Below are experts of layer 6 (counted from 0) of a mixture-of-experts language model. Rows are named router (the router's row for the expert), up (a neuron's input weights, with its number) and show model dimensions 0-191. Each number is 200 + 40 x the weight over its row's rms, rounded and kept within 0 to 999.
Before each expert's rows: a language model's description of what the expert responds to; "mostly gets" lists some tokens that are sent to it at least half of the time. This comes from a sample of Wikipedia text that the model never trained on.

# expert 42
What it handles: Auxiliary and linking verbs. Forms of be and have after a subject, such as was, is, were, had, been, and be after "to".
mostly gets: " is", " was", " are", " were", " had", " be"
router,209,211,169,208,180,266,181,210,151,114,225,196,210,198,209,199,144,213,107,192,180,204,226,149,249,250,217,210,154,184,151,211,202,226,123,240,218,190,198,171,253,195,246,229,165,228,219,160,234,154,215,198,222,190,213,156,228,205,183,135,166,186,203,193,212,165,182,159,236,222,200,129,150,227,205,191,134,143,196,161,208,168,151,170,221,216,219,199,154,201,106,189,140,156,229,253,250,231,143,170,149,167,177,254,151,255,172,206,240,186,241,276,206,227,201,189,154,147,199,138,223,171,228,151,215,227,190,253,205,236,232,144,247,280,224,194,192,242,255,199,160,260,199,168,272,203,75,244,173,142,122,191,195,226,307,177,213,140,245,180,160,234,219,232,185,212,151,204,210,212,117,168,133,221,231,177,108,188,159,218,234,151,112,199,220,151,235,155,148,252,147,186
up3,179,185,216,203,229,118,274,139,264,143,171,94,185,215,258,198,154,133,210,201,223,203,210,210,232,237,151,238,202,191,156,223,271,147,184,134,219,226,203,180,265,152,193,219,258,221,209,180,202,151,196,199,162,110,236,168,194,200,210,174,151,123,214,224,173,96,125,233,166,239,164,229,172,267,261,298,181,184,217,193,175,230,187,186,231,204,198,194,153,199,183,168,188,248,210,224,149,196,185,180,227,235,211,190,110,210,233,192,193,144,191,212,193,224,186,227,182,212,197,109,195,213,195,210,221,256,258,206,177,205,149,299,226,204,208,186,232,188,278,192,165,270,193,202,199,189,71,172,245,266,222,200,191,236,172,210,205,195,199,181,191,223,260,239,221,235,134,203,210,229,207,169,150,289,188,145,137,169,161,165,112,149,156,129,211,199,237,181,210,191,261,213
up4,145,117,192,214,202,171,242,141,186,229,246,269,159,256,205,180,242,224,247,198,202,191,164,163,199,195,205,187,189,178,225,244,235,202,130,216,212,186,225,208,210,200,193,161,185,175,156,181,245,211,173,175,197,152,195,155,252,227,222,204,188,164,217,176,170,224,231,169,181,288,186,189,181,247,138,142,199,246,218,228,201,107,187,151,238,109,168,167,147,139,165,154,174,241,223,204,198,220,139,313,190,224,211,220,213,185,149,188,218,161,138,240,139,163,127,144,137,236,220,228,223,235,222,194,239,180,274,171,313,200,184,213,216,150,219,205,216,229,197,225,180,175,212,163,276,243,183,192,151,181,230,125,250,222,171,193,163,187,173,130,252,157,283,204,233,124,321,217,243,170,205,158,142,166,177,226,247,168,177,139,192,183,119,212,185,253,191,264,269,172,162,184
up5,251,144,178,203,223,225,173,195,159,184,207,221,156,206,231,251,225,183,187,205,94,153,239,198,220,141,215,182,151,210,178,153,211,163,192,189,157,312,206,235,233,243,230,206,193,150,150,164,272,220,109,153,177,258,181,166,160,182,243,161,180,237,176,164,170,225,247,266,176,174,177,105,118,243,203,166,234,151,206,169,190,204,236,229,260,219,240,235,149,152,159,194,193,214,178,173,131,163,229,218,218,142,208,201,164,156,196,234,136,122,139,176,146,230,216,158,191,224,231,151,238,157,193,202,210,158,121,121,157,192,224,123,244,198,216,189,175,196,192,165,231,194,277,143,154,179,224,197,205,231,200,320,147,183,164,204,272,154,250,214,172,181,126,244,205,265,128,153,209,237,161,215,235,180,182,239,224,179,146,222,207,132,166,218,205,161,201,150,153,198,188,205
up6,208,201,178,204,257,200,193,158,155,254,191,191,194,205,209,189,223,128,174,144,166,174,176,189,115,164,247,180,174,142,206,196,121,235,176,255,240,90,140,187,208,143,158,219,224,170,281,213,206,167,275,152,180,222,178,244,199,251,153,168,227,189,146,235,212,192,122,234,227,197,214,204,197,172,171,181,183,220,254,207,173,274,124,145,216,203,253,236,162,152,199,207,207,219,118,186,230,215,103,258,285,200,215,245,209,145,267,213,244,262,185,242,223,193,259,229,136,191,197,222,187,251,220,138,175,273,243,220,243,285,206,302,178,212,152,232,158,163,161,165,141,207,183,206,191,199,241,230,166,196,256,170,136,182,249,240,236,197,197,176,184,222,175,169,108,134,176,148,244,200,208,162,211,281,222,229,223,188,218,179,198,229,263,128,195,217,222,191,170,192,177,207
up7,268,134,217,227,173,203,151,287,220,166,138,157,227,190,235,183,160,185,148,195,228,162,159,213,232,180,148,145,191,211,208,175,194,210,227,237,103,200,160,240,192,288,149,163,172,183,217,185,163,266,186,241,169,217,167,149,204,200,270,193,173,191,184,166,211,159,230,188,78,219,178,200,193,163,176,133,181,122,194,220,241,226,242,211,205,240,231,246,225,159,195,204,153,168,201,134,172,203,288,170,97,252,185,192,189,180,157,165,184,200,175,237,201,222,120,169,250,196,249,160,187,176,251,224,140,245,164,165,191,246,224,199,159,165,246,192,226,207,219,196,154,223,152,223,187,227,186,183,236,194,174,262,195,198,168,225,189,159,199,263,176,217,176,169,251,156,252,246,189,180,112,238,180,184,80,220,276,165,266,282,173,180,181,145,166,203,309,172,174,242,162,202
up8,253,222,212,194,190,164,257,148,245,119,153,222,116,261,208,228,125,215,141,176,134,207,257,196,195,225,202,178,157,189,182,118,109,273,172,139,228,193,152,168,191,195,254,237,213,156,262,155,174,233,200,182,161,200,170,186,191,183,246,208,267,204,196,252,114,179,223,208,199,172,172,167,195,160,131,204,135,154,174,243,190,195,231,194,283,168,218,201,129,297,189,250,236,198,182,183,220,205,222,201,198,219,209,214,174,199,218,212,199,165,258,217,213,176,216,213,184,137,215,172,222,116,187,169,170,245,230,281,185,183,186,219,250,200,145,180,259,301,204,191,216,180,210,188,157,158,232,310,207,199,213,144,281,252,173,164,193,233,159,195,204,230,264,263,197,155,110,132,227,185,192,154,224,167,183,180,235,194,254,265,174,207,215,130,222,258,260,209,204,187,168,182
up9,168,106,270,234,185,172,203,199,202,237,224,155,229,195,120,228,234,196,198,174,241,260,172,145,230,225,191,187,229,228,247,213,211,191,202,254,175,249,203,208,197,209,225,197,177,200,225,153,180,230,215,193,213,206,183,228,138,145,159,155,204,167,259,104,164,228,208,200,231,228,219,177,230,227,243,142,122,255,245,264,218,194,148,213,254,193,121,215,170,183,184,168,153,235,165,177,109,174,196,224,239,152,165,201,181,189,178,193,203,161,239,204,224,194,149,179,131,203,253,266,256,194,229,246,167,147,268,254,235,240,152,134,214,247,313,194,177,237,201,296,190,191,118,258,253,201,243,197,221,144,158,177,200,228,226,207,240,148,173,203,177,258,219,278,150,160,211,156,277,155,162,241,149,217,160,210,220,180,219,244,275,211,151,245,161,307,207,226,209,162,171,215
up10,200,198,176,220,203,146,188,166,187,130,169,185,200,151,243,167,179,133,156,268,162,292,222,228,183,262,281,205,168,185,238,208,221,228,251,170,268,123,200,213,282,314,234,206,256,188,159,173,212,241,167,169,191,178,190,212,135,198,125,213,276,244,150,213,163,227,134,177,190,180,166,206,207,176,220,220,206,303,205,172,198,164,164,244,232,193,188,149,141,166,198,197,207,171,168,138,233,155,148,138,243,189,205,199,207,146,242,195,282,162,204,155,231,199,232,135,280,242,237,261,194,270,168,158,217,240,205,212,149,202,225,196,147,204,200,195,240,235,197,236,162,261,176,190,258,172,150,248,208,137,193,148,229,141,177,184,184,304,186,143,188,169,210,198,164,202,222,271,182,181,169,243,172,223,197,234,113,248,162,260,194,163,190,200,228,244,250,232,206,159,180,228
up11,198,220,208,235,194,152,223,252,223,278,198,218,189,195,155,158,229,234,166,166,211,197,308,180,222,201,197,250,186,183,184,171,146,229,198,192,205,216,163,177,174,228,265,156,237,147,252,188,240,176,257,114,107,227,232,204,156,160,303,201,204,184,254,232,117,169,180,177,250,209,146,159,173,257,110,227,259,222,239,200,155,131,221,222,229,233,247,248,174,197,192,189,181,187,216,154,205,149,162,210,191,164,172,179,123,233,149,185,275,190,171,223,191,151,154,201,232,183,170,170,209,237,160,213,157,187,207,248,220,243,183,167,271,244,239,207,204,213,242,94,179,158,171,224,209,122,202,229,187,137,125,127,191,249,242,198,205,168,196,127,235,228,166,250,123,172,156,188,279,256,116,160,185,184,190,235,214,227,218,289,219,140,163,198,167,202,178,190,201,225,157,191
up12,206,191,187,212,189,237,130,233,190,186,190,242,275,236,149,259,177,241,233,184,193,160,153,182,321,168,209,167,239,240,172,238,220,230,207,80,190,205,207,260,165,267,255,195,175,129,158,218,208,195,181,193,200,215,133,185,195,288,238,193,184,247,203,229,210,77,266,181,188,169,246,231,217,171,164,216,197,213,137,151,124,224,193,127,133,192,188,246,135,202,251,235,260,210,189,240,268,181,276,143,175,179,240,293,257,186,177,178,233,267,182,231,204,186,187,187,179,158,172,197,150,194,171,246,254,204,185,186,242,179,133,176,179,173,205,201,212,160,106,197,186,135,251,284,234,184,192,238,177,204,188,137,222,203,266,152,188,200,198,234,215,229,153,135,134,199,230,212,280,221,206,222,149,196,184,189,159,196,185,211,158,187,160,177,233,234,233,215,201,259,186,180
up13,220,188,179,219,199,136,210,121,219,241,200,260,263,162,250,152,146,204,232,135,149,333,227,229,239,197,148,163,134,105,166,193,148,238,159,211,191,219,182,118,225,251,226,176,168,243,193,261,185,245,222,277,222,192,197,139,189,207,186,260,218,177,201,231,244,226,195,195,234,171,246,226,146,194,203,217,253,109,171,226,204,249,155,218,271,194,178,249,193,264,133,186,263,181,237,290,156,128,170,206,216,300,188,178,164,164,173,216,214,223,243,179,153,148,215,270,229,171,253,153,175,258,220,192,172,227,272,198,178,256,235,264,179,176,200,189,201,201,200,175,177,205,203,243,258,153,126,206,188,189,277,173,142,155,166,177,203,209,181,203,301,197,186,240,231,194,174,180,245,212,196,180,195,176,188,133,215,180,229,214,193,188,176,209,237,273,171,179,232,229,205,160

# expert 19
What it handles: Personal first names. Given names and their pieces before a surname, such as John, David, William, Peter, in credits, lists, reference authors and plot summaries.
mostly gets: " William", " David", " James", " Paul", " Robert", " Henry"
router,196,269,188,158,210,245,210,177,119,114,195,170,200,186,186,208,250,214,207,193,175,212,248,211,141,206,234,209,246,237,276,219,243,217,179,186,153,141,210,136,291,198,225,226,158,293,174,224,160,162,186,220,251,230,205,201,215,205,234,173,189,203,215,174,175,196,245,167,222,159,187,225,205,187,179,274,201,213,174,162,219,156,229,219,128,145,240,168,126,135,232,255,103,103,214,208,271,269,187,235,178,216,136,198,205,239,193,245,195,221,202,193,150,224,96,200,187,263,283,211,207,206,194,184,205,253,202,241,237,243,138,190,232,162,106,216,216,279,186,220,188,251,161,221,185,207,246,193,157,160,270,221,243,138,227,167,169,168,200,248,166,225,236,217,238,195,167,236,164,169,193,195,189,238,123,223,261,284,213,183,265,194,146,169,202,149,164,201,178,212,238,105
up0,160,200,226,147,236,202,213,197,240,182,182,216,197,133,278,163,253,238,184,183,233,129,173,207,174,221,145,158,236,210,228,250,207,265,170,201,137,180,243,255,182,225,210,177,248,228,200,148,234,264,131,168,232,144,254,160,197,168,217,234,207,236,194,283,229,245,217,226,189,214,197,154,129,218,210,238,141,129,269,160,164,177,209,136,179,258,213,123,95,183,171,185,188,226,206,197,140,255,177,165,240,224,171,238,219,166,255,137,154,172,170,144,219,204,156,144,233,147,161,150,217,176,201,148,101,197,139,263,180,183,179,209,173,193,207,137,186,258,198,175,205,215,186,143,199,211,151,201,191,167,193,227,238,161,180,185,179,174,192,267,226,205,197,244,304,244,146,281,193,227,228,174,142,184,166,248,239,226,239,215,252,162,200,280,212,153,284,164,190,174,234,147
up1,211,196,229,181,147,188,209,174,178,215,286,158,175,227,186,158,184,202,198,175,143,225,222,172,176,244,283,147,211,110,153,231,224,185,152,136,135,219,185,148,197,211,186,216,191,254,210,139,252,198,147,184,192,155,234,252,212,171,189,246,131,186,215,164,257,229,122,207,200,121,231,301,186,203,288,210,196,182,174,180,183,238,229,200,119,164,239,202,236,215,229,246,197,225,225,116,180,209,165,227,199,214,121,181,208,207,244,132,157,188,142,229,200,193,274,211,210,214,254,248,249,167,207,238,252,191,219,134,196,194,172,79,215,294,271,174,202,268,192,222,180,201,177,240,251,155,226,285,204,196,156,193,224,143,226,218,163,132,169,248,264,254,185,144,205,172,237,225,205,183,184,159,174,215,241,217,277,195,220,257,186,212,158,165,161,160,181,152,257,193,224,224
up2,124,222,119,243,201,171,192,243,117,205,264,182,225,167,216,259,245,150,152,292,156,251,194,284,193,182,173,136,198,167,223,237,171,162,225,206,151,186,155,135,265,239,236,196,164,220,210,218,189,205,261,237,145,219,240,256,211,130,229,209,269,246,156,239,235,230,229,177,149,235,184,129,185,189,211,183,266,220,223,212,182,250,207,197,231,214,197,251,136,290,187,194,134,225,221,219,215,215,175,247,185,171,226,190,194,291,185,289,199,236,176,182,169,172,86,243,241,260,184,238,180,162,271,219,227,193,160,129,187,148,168,248,185,182,216,186,182,119,198,166,188,221,150,237,291,186,235,189,181,134,198,222,149,157,187,181,222,242,207,172,231,211,212,192,247,206,210,173,216,253,237,237,214,242,149,246,155,204,264,210,188,227,199,226,236,197,195,211,123,283,197,195
up3,259,223,187,254,160,220,229,161,182,148,254,201,193,318,224,235,154,174,179,272,155,231,247,216,213,224,304,198,197,226,265,239,254,238,274,271,173,224,233,167,269,242,190,204,175,195,239,247,205,233,176,199,269,196,194,164,189,176,261,204,215,202,94,208,206,262,205,143,161,190,225,195,250,236,191,228,205,214,193,220,275,241,215,176,205,141,224,151,217,266,228,281,200,191,212,141,294,201,169,207,171,162,172,290,221,192,163,212,210,267,206,240,173,203,177,132,228,259,141,221,168,202,192,166,286,215,206,106,111,185,109,235,190,164,189,287,200,184,179,169,207,200,127,187,171,194,191,233,213,168,222,198,242,227,229,180,216,297,229,259,159,165,193,185,180,161,210,184,248,168,173,179,193,244,143,201,221,223,220,186,251,185,254,176,191,212,211,187,221,157,198,232
up4,181,211,166,226,277,189,184,179,242,216,227,156,248,191,144,199,216,288,191,253,163,94,220,279,145,232,254,171,207,239,158,244,210,156,137,148,199,176,214,202,222,196,197,192,141,188,166,216,129,178,251,169,178,215,182,165,165,169,226,232,265,209,146,173,155,195,184,229,160,119,143,202,146,202,175,140,209,154,208,245,269,318,216,218,176,216,224,203,241,164,228,274,228,182,179,193,192,205,192,212,128,199,235,238,224,247,188,256,158,258,254,214,189,178,101,187,198,156,170,214,216,202,178,148,198,218,245,300,193,160,188,271,284,264,203,168,185,192,261,294,225,188,192,215,236,192,202,247,225,203,197,243,276,160,191,252,161,124,242,250,228,250,186,223,230,144,194,205,211,230,264,178,167,223,196,174,206,191,260,220,257,188,166,204,161,166,140,262,229,183,177,205
up5,216,148,199,192,231,204,172,238,149,208,249,154,184,155,239,164,167,190,240,222,137,229,177,228,195,110,199,200,173,173,198,160,189,218,189,148,307,205,224,192,184,224,211,246,146,222,233,274,226,275,198,189,157,246,224,248,186,231,187,172,162,162,200,177,250,188,210,193,215,173,178,233,217,148,230,215,193,132,185,196,155,191,220,149,223,158,267,153,280,163,153,281,195,156,216,241,163,200,205,219,174,203,211,197,258,208,254,229,158,240,266,238,193,237,172,235,165,248,241,174,182,162,193,147,243,204,230,280,204,190,172,237,216,193,177,154,135,240,164,265,187,208,190,244,211,144,155,159,178,201,176,232,197,121,215,260,86,231,170,218,237,174,193,186,235,279,205,238,197,225,265,207,192,251,175,183,344,172,161,211,111,142,254,179,198,145,211,207,168,282,280,152
up6,160,199,150,216,144,221,153,173,132,237,190,199,228,182,167,163,149,166,223,171,208,226,257,262,160,284,209,238,229,237,141,201,267,210,150,149,145,238,185,203,222,186,199,163,106,161,188,184,206,201,249,300,188,218,200,184,243,248,265,181,237,166,136,151,219,186,241,216,129,271,160,173,167,236,233,243,215,68,244,206,213,234,188,163,216,175,222,149,192,204,202,221,138,159,142,144,141,191,128,170,208,157,159,165,201,229,219,226,163,206,230,150,200,125,163,225,183,176,169,156,220,164,132,195,178,226,210,242,183,219,216,235,274,236,199,183,145,161,128,175,249,172,220,231,296,214,195,163,179,165,216,180,186,144,189,135,229,154,212,245,253,197,156,261,207,184,197,164,124,290,151,179,186,250,182,159,216,195,189,149,152,201,234,197,187,228,158,266,191,206,254,177
up7,181,155,246,271,265,222,219,236,154,200,247,196,255,220,221,263,200,170,217,210,216,236,120,157,183,173,184,198,262,141,210,211,230,225,215,195,196,137,180,221,190,169,228,215,204,190,166,221,238,158,206,247,266,168,232,209,203,136,175,137,244,238,198,183,205,113,205,243,205,203,174,262,203,195,198,190,167,198,299,185,164,173,154,213,129,219,223,185,170,178,186,276,183,214,206,278,184,194,214,164,204,150,246,135,220,207,214,197,189,161,196,228,205,280,168,203,210,284,218,216,147,158,213,241,175,186,188,289,162,174,340,146,135,186,270,174,248,236,229,234,246,227,156,255,192,206,212,257,276,208,176,249,191,211,165,261,142,134,205,245,212,206,241,236,217,151,182,164,205,122,186,158,227,176,238,175,212,181,300,250,238,172,241,166,102,212,165,127,214,175,207,169
up8,190,207,198,182,130,258,223,226,261,163,210,203,211,227,175,279,226,148,147,250,257,243,214,197,223,258,247,232,206,241,191,236,147,251,151,241,187,262,224,189,249,175,216,180,181,245,229,218,252,287,203,188,242,168,164,209,184,203,234,155,229,203,216,145,170,273,183,157,206,214,263,273,220,259,147,212,153,191,177,169,194,152,222,188,129,194,198,173,205,205,204,188,243,175,226,254,222,258,164,182,269,202,246,216,286,232,211,257,201,164,220,193,209,205,188,235,161,198,156,254,232,145,147,252,251,118,163,254,117,226,136,266,220,181,163,208,155,296,211,275,210,253,216,189,193,244,201,218,175,135,133,170,207,254,148,113,232,190,203,197,202,188,164,119,256,135,216,207,194,219,173,252,238,245,165,227,186,177,259,185,275,261,195,262,192,215,243,156,205,147,169,195
up9,173,186,162,161,200,250,233,238,186,240,182,199,258,258,220,244,126,175,191,171,189,128,226,228,245,174,192,229,196,206,139,126,227,233,204,149,181,177,249,164,139,150,164,207,176,158,194,156,168,189,237,202,213,204,198,183,190,179,180,228,211,141,197,184,176,192,243,155,191,155,190,218,234,197,249,231,176,132,192,180,225,308,196,221,135,90,223,130,193,163,255,192,233,228,176,227,146,146,235,248,219,211,245,173,269,167,195,269,222,277,180,302,193,137,217,203,131,212,172,211,272,212,160,194,225,222,229,173,140,255,127,130,159,197,181,128,204,195,229,230,181,225,161,222,200,210,169,199,224,237,207,229,279,140,182,225,169,207,203,295,200,171,133,140,174,215,295,121,128,199,162,134,150,177,238,261,216,245,206,161,173,209,160,248,221,185,222,184,242,224,224,209
up10,217,278,90,239,242,259,193,132,183,169,177,178,189,182,181,210,224,238,211,255,200,230,232,301,197,285,239,201,210,154,266,208,164,213,228,199,192,226,222,174,227,155,199,186,205,306,127,218,228,201,255,202,203,277,156,212,175,204,164,199,126,244,241,214,197,243,248,147,275,203,223,226,209,159,106,206,198,198,182,226,179,147,211,220,237,229,232,172,187,173,158,189,174,176,189,172,263,203,159,205,220,197,290,172,250,262,154,229,118,241,223,224,206,179,217,147,188,189,126,250,220,217,163,207,297,221,224,272,153,213,161,177,191,207,142,159,160,248,133,204,192,178,167,184,187,221,196,220,161,184,181,218,236,170,122,223,159,178,147,188,204,227,169,200,150,198,149,190,212,165,187,261,242,167,218,220,227,195,160,69,235,228,146,230,173,193,175,202,210,218,195,87

# expert 53
What it handles: Main action verbs. Content verbs in narrative prose after subjects or auxiliaries, e.g. used, made, played, wore, released, performing.
mostly gets: " used", " made", " found", " played", " received", " took"
router,191,271,184,239,240,276,223,203,160,127,165,175,258,224,159,247,209,210,221,166,148,293,188,201,210,244,222,166,220,148,247,205,178,221,180,227,190,199,232,155,201,202,257,229,155,236,142,127,138,190,188,187,269,205,176,215,205,202,261,232,254,157,245,204,182,238,208,104,281,146,216,122,153,166,228,190,217,215,172,233,131,200,197,263,148,181,197,143,147,222,129,193,156,232,226,238,187,192,215,136,212,221,190,191,168,224,185,169,203,176,220,178,200,198,216,207,175,201,161,181,213,185,144,182,240,210,184,169,186,202,194,221,99,225,154,220,270,181,223,191,213,263,189,168,246,141,221,232,175,163,202,212,233,249,183,195,162,255,179,190,158,271,203,202,176,226,164,262,284,134,111,181,178,166,156,224,119,230,236,278,206,159,125,168,260,150,243,129,95,195,161,179
up3,204,181,167,222,171,188,281,176,232,193,158,162,263,269,223,254,214,221,214,142,168,259,182,200,234,223,249,154,321,153,215,243,114,190,226,203,203,140,210,136,200,188,225,179,186,158,199,113,231,175,181,260,189,245,154,192,135,196,204,225,236,204,219,248,226,258,208,250,202,251,256,150,208,116,183,131,238,215,200,226,176,223,119,220,180,200,204,197,168,263,219,225,203,185,225,208,157,150,181,182,241,188,225,154,251,199,124,209,196,158,136,147,237,217,224,204,160,138,233,234,194,230,136,241,216,195,226,217,233,234,199,271,193,191,151,140,158,237,159,158,227,266,279,193,207,165,194,227,193,171,179,176,196,205,208,159,219,235,152,158,125,188,230,192,126,207,208,238,247,130,145,264,193,220,180,204,185,213,236,230,212,172,182,221,288,210,288,179,107,135,146,137
up4,268,142,295,266,171,234,213,232,239,187,198,217,183,219,163,158,171,180,204,185,235,199,213,250,213,215,220,208,152,214,190,196,177,129,173,236,193,152,257,251,253,227,170,177,207,228,186,194,218,212,174,150,172,160,200,226,209,158,160,236,219,189,180,188,171,284,194,162,119,187,213,138,213,323,137,211,167,164,117,188,172,179,263,185,190,153,241,288,235,137,206,212,194,176,201,232,250,223,191,128,173,206,184,238,266,162,209,151,189,144,262,201,171,178,162,195,170,226,185,215,295,209,179,182,215,245,159,207,253,154,171,219,230,229,245,150,166,347,268,171,258,211,214,213,181,189,204,168,148,180,135,168,289,250,225,148,168,131,228,194,257,189,150,205,221,209,276,256,191,112,180,170,194,219,197,186,187,207,202,236,220,222,206,230,199,143,198,106,185,179,229,192
up5,185,189,192,132,206,199,173,184,178,196,211,285,251,139,162,228,219,187,180,225,189,229,227,177,240,225,192,156,158,197,211,291,198,211,136,197,206,152,211,194,174,147,180,198,201,196,225,186,309,203,181,221,160,244,188,191,136,160,260,247,224,126,252,200,233,180,174,216,217,97,242,207,138,219,210,183,177,181,243,190,118,194,234,263,234,113,289,182,211,169,277,293,198,234,195,191,218,229,238,207,102,159,170,162,206,140,184,168,245,132,139,216,232,272,177,190,234,183,182,246,203,225,154,138,177,204,208,189,216,186,249,135,212,168,163,140,246,122,182,177,164,184,189,204,204,215,239,227,166,229,142,160,236,150,212,198,197,259,179,187,206,243,251,121,192,273,311,229,202,180,164,162,204,194,101,226,145,220,205,163,194,194,178,227,165,226,247,184,237,169,162,239
up6,152,170,133,237,245,194,165,184,256,259,167,185,209,242,250,142,231,227,290,196,237,190,224,131,238,193,167,219,220,183,194,175,227,197,129,202,178,176,265,214,161,198,215,152,222,227,238,174,234,170,245,222,161,247,218,172,174,153,312,181,190,204,207,155,98,158,202,188,237,192,235,172,221,192,189,249,219,191,233,216,225,203,229,212,171,212,125,201,269,221,218,153,201,211,251,198,296,132,193,282,191,185,174,282,205,185,208,153,177,189,204,186,220,190,266,230,194,245,270,243,212,200,126,142,201,193,225,248,257,244,147,148,221,159,161,185,187,178,106,184,237,199,242,167,186,156,147,238,172,205,139,182,263,177,189,242,193,142,173,220,203,207,186,263,150,215,234,232,268,196,196,127,167,162,194,303,211,99,169,256,228,143,175,245,246,193,242,239,220,268,196,210
up7,229,186,262,156,214,192,226,238,150,176,222,167,189,288,263,201,192,155,185,170,192,234,205,174,179,243,220,180,239,163,251,170,193,188,182,246,199,248,160,176,129,201,278,206,222,215,190,249,176,239,171,188,181,235,265,210,220,127,216,244,160,170,174,242,214,189,155,215,154,160,180,176,216,217,188,232,178,211,221,136,181,234,209,194,251,221,230,129,220,272,222,203,161,220,240,232,168,192,254,139,256,260,125,223,241,187,217,274,263,179,227,141,154,253,188,306,146,239,204,199,228,214,208,192,228,213,103,229,188,158,166,237,149,225,213,217,251,284,150,195,207,253,196,175,156,200,128,216,153,191,249,151,192,337,194,229,198,216,278,169,189,186,241,131,159,166,301,180,237,151,277,262,186,245,206,228,199,216,208,188,198,164,214,170,162,207,214,176,160,186,159,112
up8,226,241,242,220,226,206,277,233,241,226,223,243,178,219,191,160,245,255,222,254,275,180,153,123,216,205,261,228,203,259,256,203,228,197,153,179,201,163,277,169,290,267,271,248,190,164,204,191,211,262,180,160,239,183,172,202,142,216,171,200,215,168,178,181,297,218,169,248,206,197,229,147,159,191,157,183,211,288,209,171,245,168,108,191,134,208,203,236,202,178,202,223,149,183,285,212,227,205,190,197,240,156,227,274,186,203,178,266,184,220,281,172,182,240,196,149,191,212,250,205,176,192,250,186,208,175,181,202,142,226,221,174,158,126,210,172,188,222,174,206,259,173,105,143,250,243,220,202,287,207,153,248,168,231,176,185,195,194,163,163,160,253,263,208,185,229,244,151,210,212,145,211,208,199,187,210,151,185,235,115,329,228,237,243,254,194,193,181,207,128,192,225
up9,204,168,123,139,196,202,181,194,262,139,178,195,271,202,252,236,219,195,243,179,160,240,193,239,263,213,230,183,246,191,221,274,290,162,185,217,208,140,137,153,224,237,216,123,249,238,208,241,157,208,208,149,197,227,175,159,194,163,265,249,245,158,206,217,238,187,210,223,190,193,197,139,236,175,173,186,170,235,268,195,271,98,242,197,219,121,230,151,187,217,180,231,198,184,205,178,140,173,212,171,199,185,189,183,205,208,176,253,200,240,174,279,207,266,183,215,202,236,204,197,196,131,197,234,227,234,234,124,232,132,289,175,202,133,185,217,260,146,133,199,94,249,142,243,148,203,253,240,267,162,226,203,190,240,212,182,198,161,296,246,187,223,182,195,215,235,270,252,253,185,198,201,144,187,120,225,173,267,267,153,191,195,247,213,226,174,185,189,250,206,197,236
up10,189,232,244,245,220,293,275,226,174,277,164,210,237,185,255,185,163,184,201,241,182,204,184,221,135,226,201,157,177,260,216,261,220,274,154,210,176,157,272,247,166,184,230,212,216,186,159,211,130,233,239,168,181,180,225,180,242,224,189,144,211,192,185,186,170,253,211,221,234,149,238,183,194,162,159,194,228,214,190,244,189,201,163,257,165,191,146,165,203,300,237,199,214,208,166,272,183,155,209,167,268,260,215,195,200,273,163,248,255,160,190,157,279,171,190,184,266,240,69,156,195,169,165,162,156,205,168,221,180,224,204,251,139,223,247,232,149,278,143,239,154,208,258,210,188,174,192,126,194,228,235,256,206,183,136,175,118,199,203,109,259,302,244,193,209,241,195,173,212,191,189,230,200,228,198,187,197,263,165,175,206,238,166,179,240,132,246,197,196,215,267,214
up11,155,237,147,214,166,225,173,187,213,225,174,231,179,220,204,211,220,203,174,156,112,257,227,150,219,305,229,211,202,170,212,131,142,155,195,277,209,216,196,227,251,232,201,145,265,230,163,191,287,190,176,185,210,206,211,232,200,265,250,188,279,173,238,232,115,147,247,280,216,249,203,208,228,220,163,211,115,159,207,244,183,175,224,228,200,179,238,199,222,203,187,182,187,185,280,228,247,207,219,155,192,202,258,149,196,253,163,160,214,167,220,154,112,129,195,180,200,200,142,107,161,148,165,168,172,144,199,223,155,205,164,185,156,158,298,246,157,169,219,159,248,220,249,186,190,206,175,226,122,172,164,243,148,216,223,258,235,191,208,203,220,227,181,220,267,232,221,237,230,188,151,218,169,217,245,98,110,203,145,217,198,185,215,202,112,205,127,213,182,238,174,223
up12,250,226,110,174,236,188,194,197,246,236,174,222,138,195,167,228,224,153,136,221,218,238,227,198,272,210,229,234,269,196,180,114,239,179,245,201,223,195,199,174,210,187,198,190,130,303,188,232,210,158,137,236,159,207,195,228,169,187,171,183,242,214,136,182,230,219,267,219,187,165,205,216,232,114,210,205,156,239,189,233,247,245,196,224,185,236,195,251,219,84,253,220,140,232,188,269,252,247,197,178,250,183,178,247,237,170,195,239,244,228,239,229,201,125,246,177,244,190,281,142,168,158,181,139,232,307,245,129,170,227,245,210,140,274,215,178,149,139,209,231,199,238,225,181,194,236,261,250,173,172,182,197,217,94,206,238,131,200,229,163,229,222,195,195,182,209,203,206,89,139,184,216,225,210,169,206,242,164,218,215,184,154,195,206,239,189,262,196,196,139,229,162
up13,185,261,179,153,247,228,186,217,203,229,267,161,244,219,185,222,229,199,199,244,213,192,159,111,257,205,249,247,294,192,241,116,203,225,166,170,212,188,201,194,166,236,214,197,145,236,161,149,222,187,247,106,225,176,273,300,223,201,190,209,230,232,237,171,176,223,262,178,144,207,144,258,246,228,264,204,182,154,224,234,164,168,230,212,117,247,229,90,205,287,193,212,190,191,272,203,218,176,149,148,226,239,198,138,208,275,200,277,167,266,220,243,188,267,271,211,231,183,183,176,206,175,250,237,190,188,178,213,201,220,185,179,234,207,209,220,196,154,201,253,203,182,178,279,190,255,180,195,150,192,139,234,197,196,119,230,174,245,206,188,197,229,202,133,181,206,182,225,136,121,222,244,187,168,188,243,187,257,224,258,195,104,167,172,222,221,192,149,196,256,263,218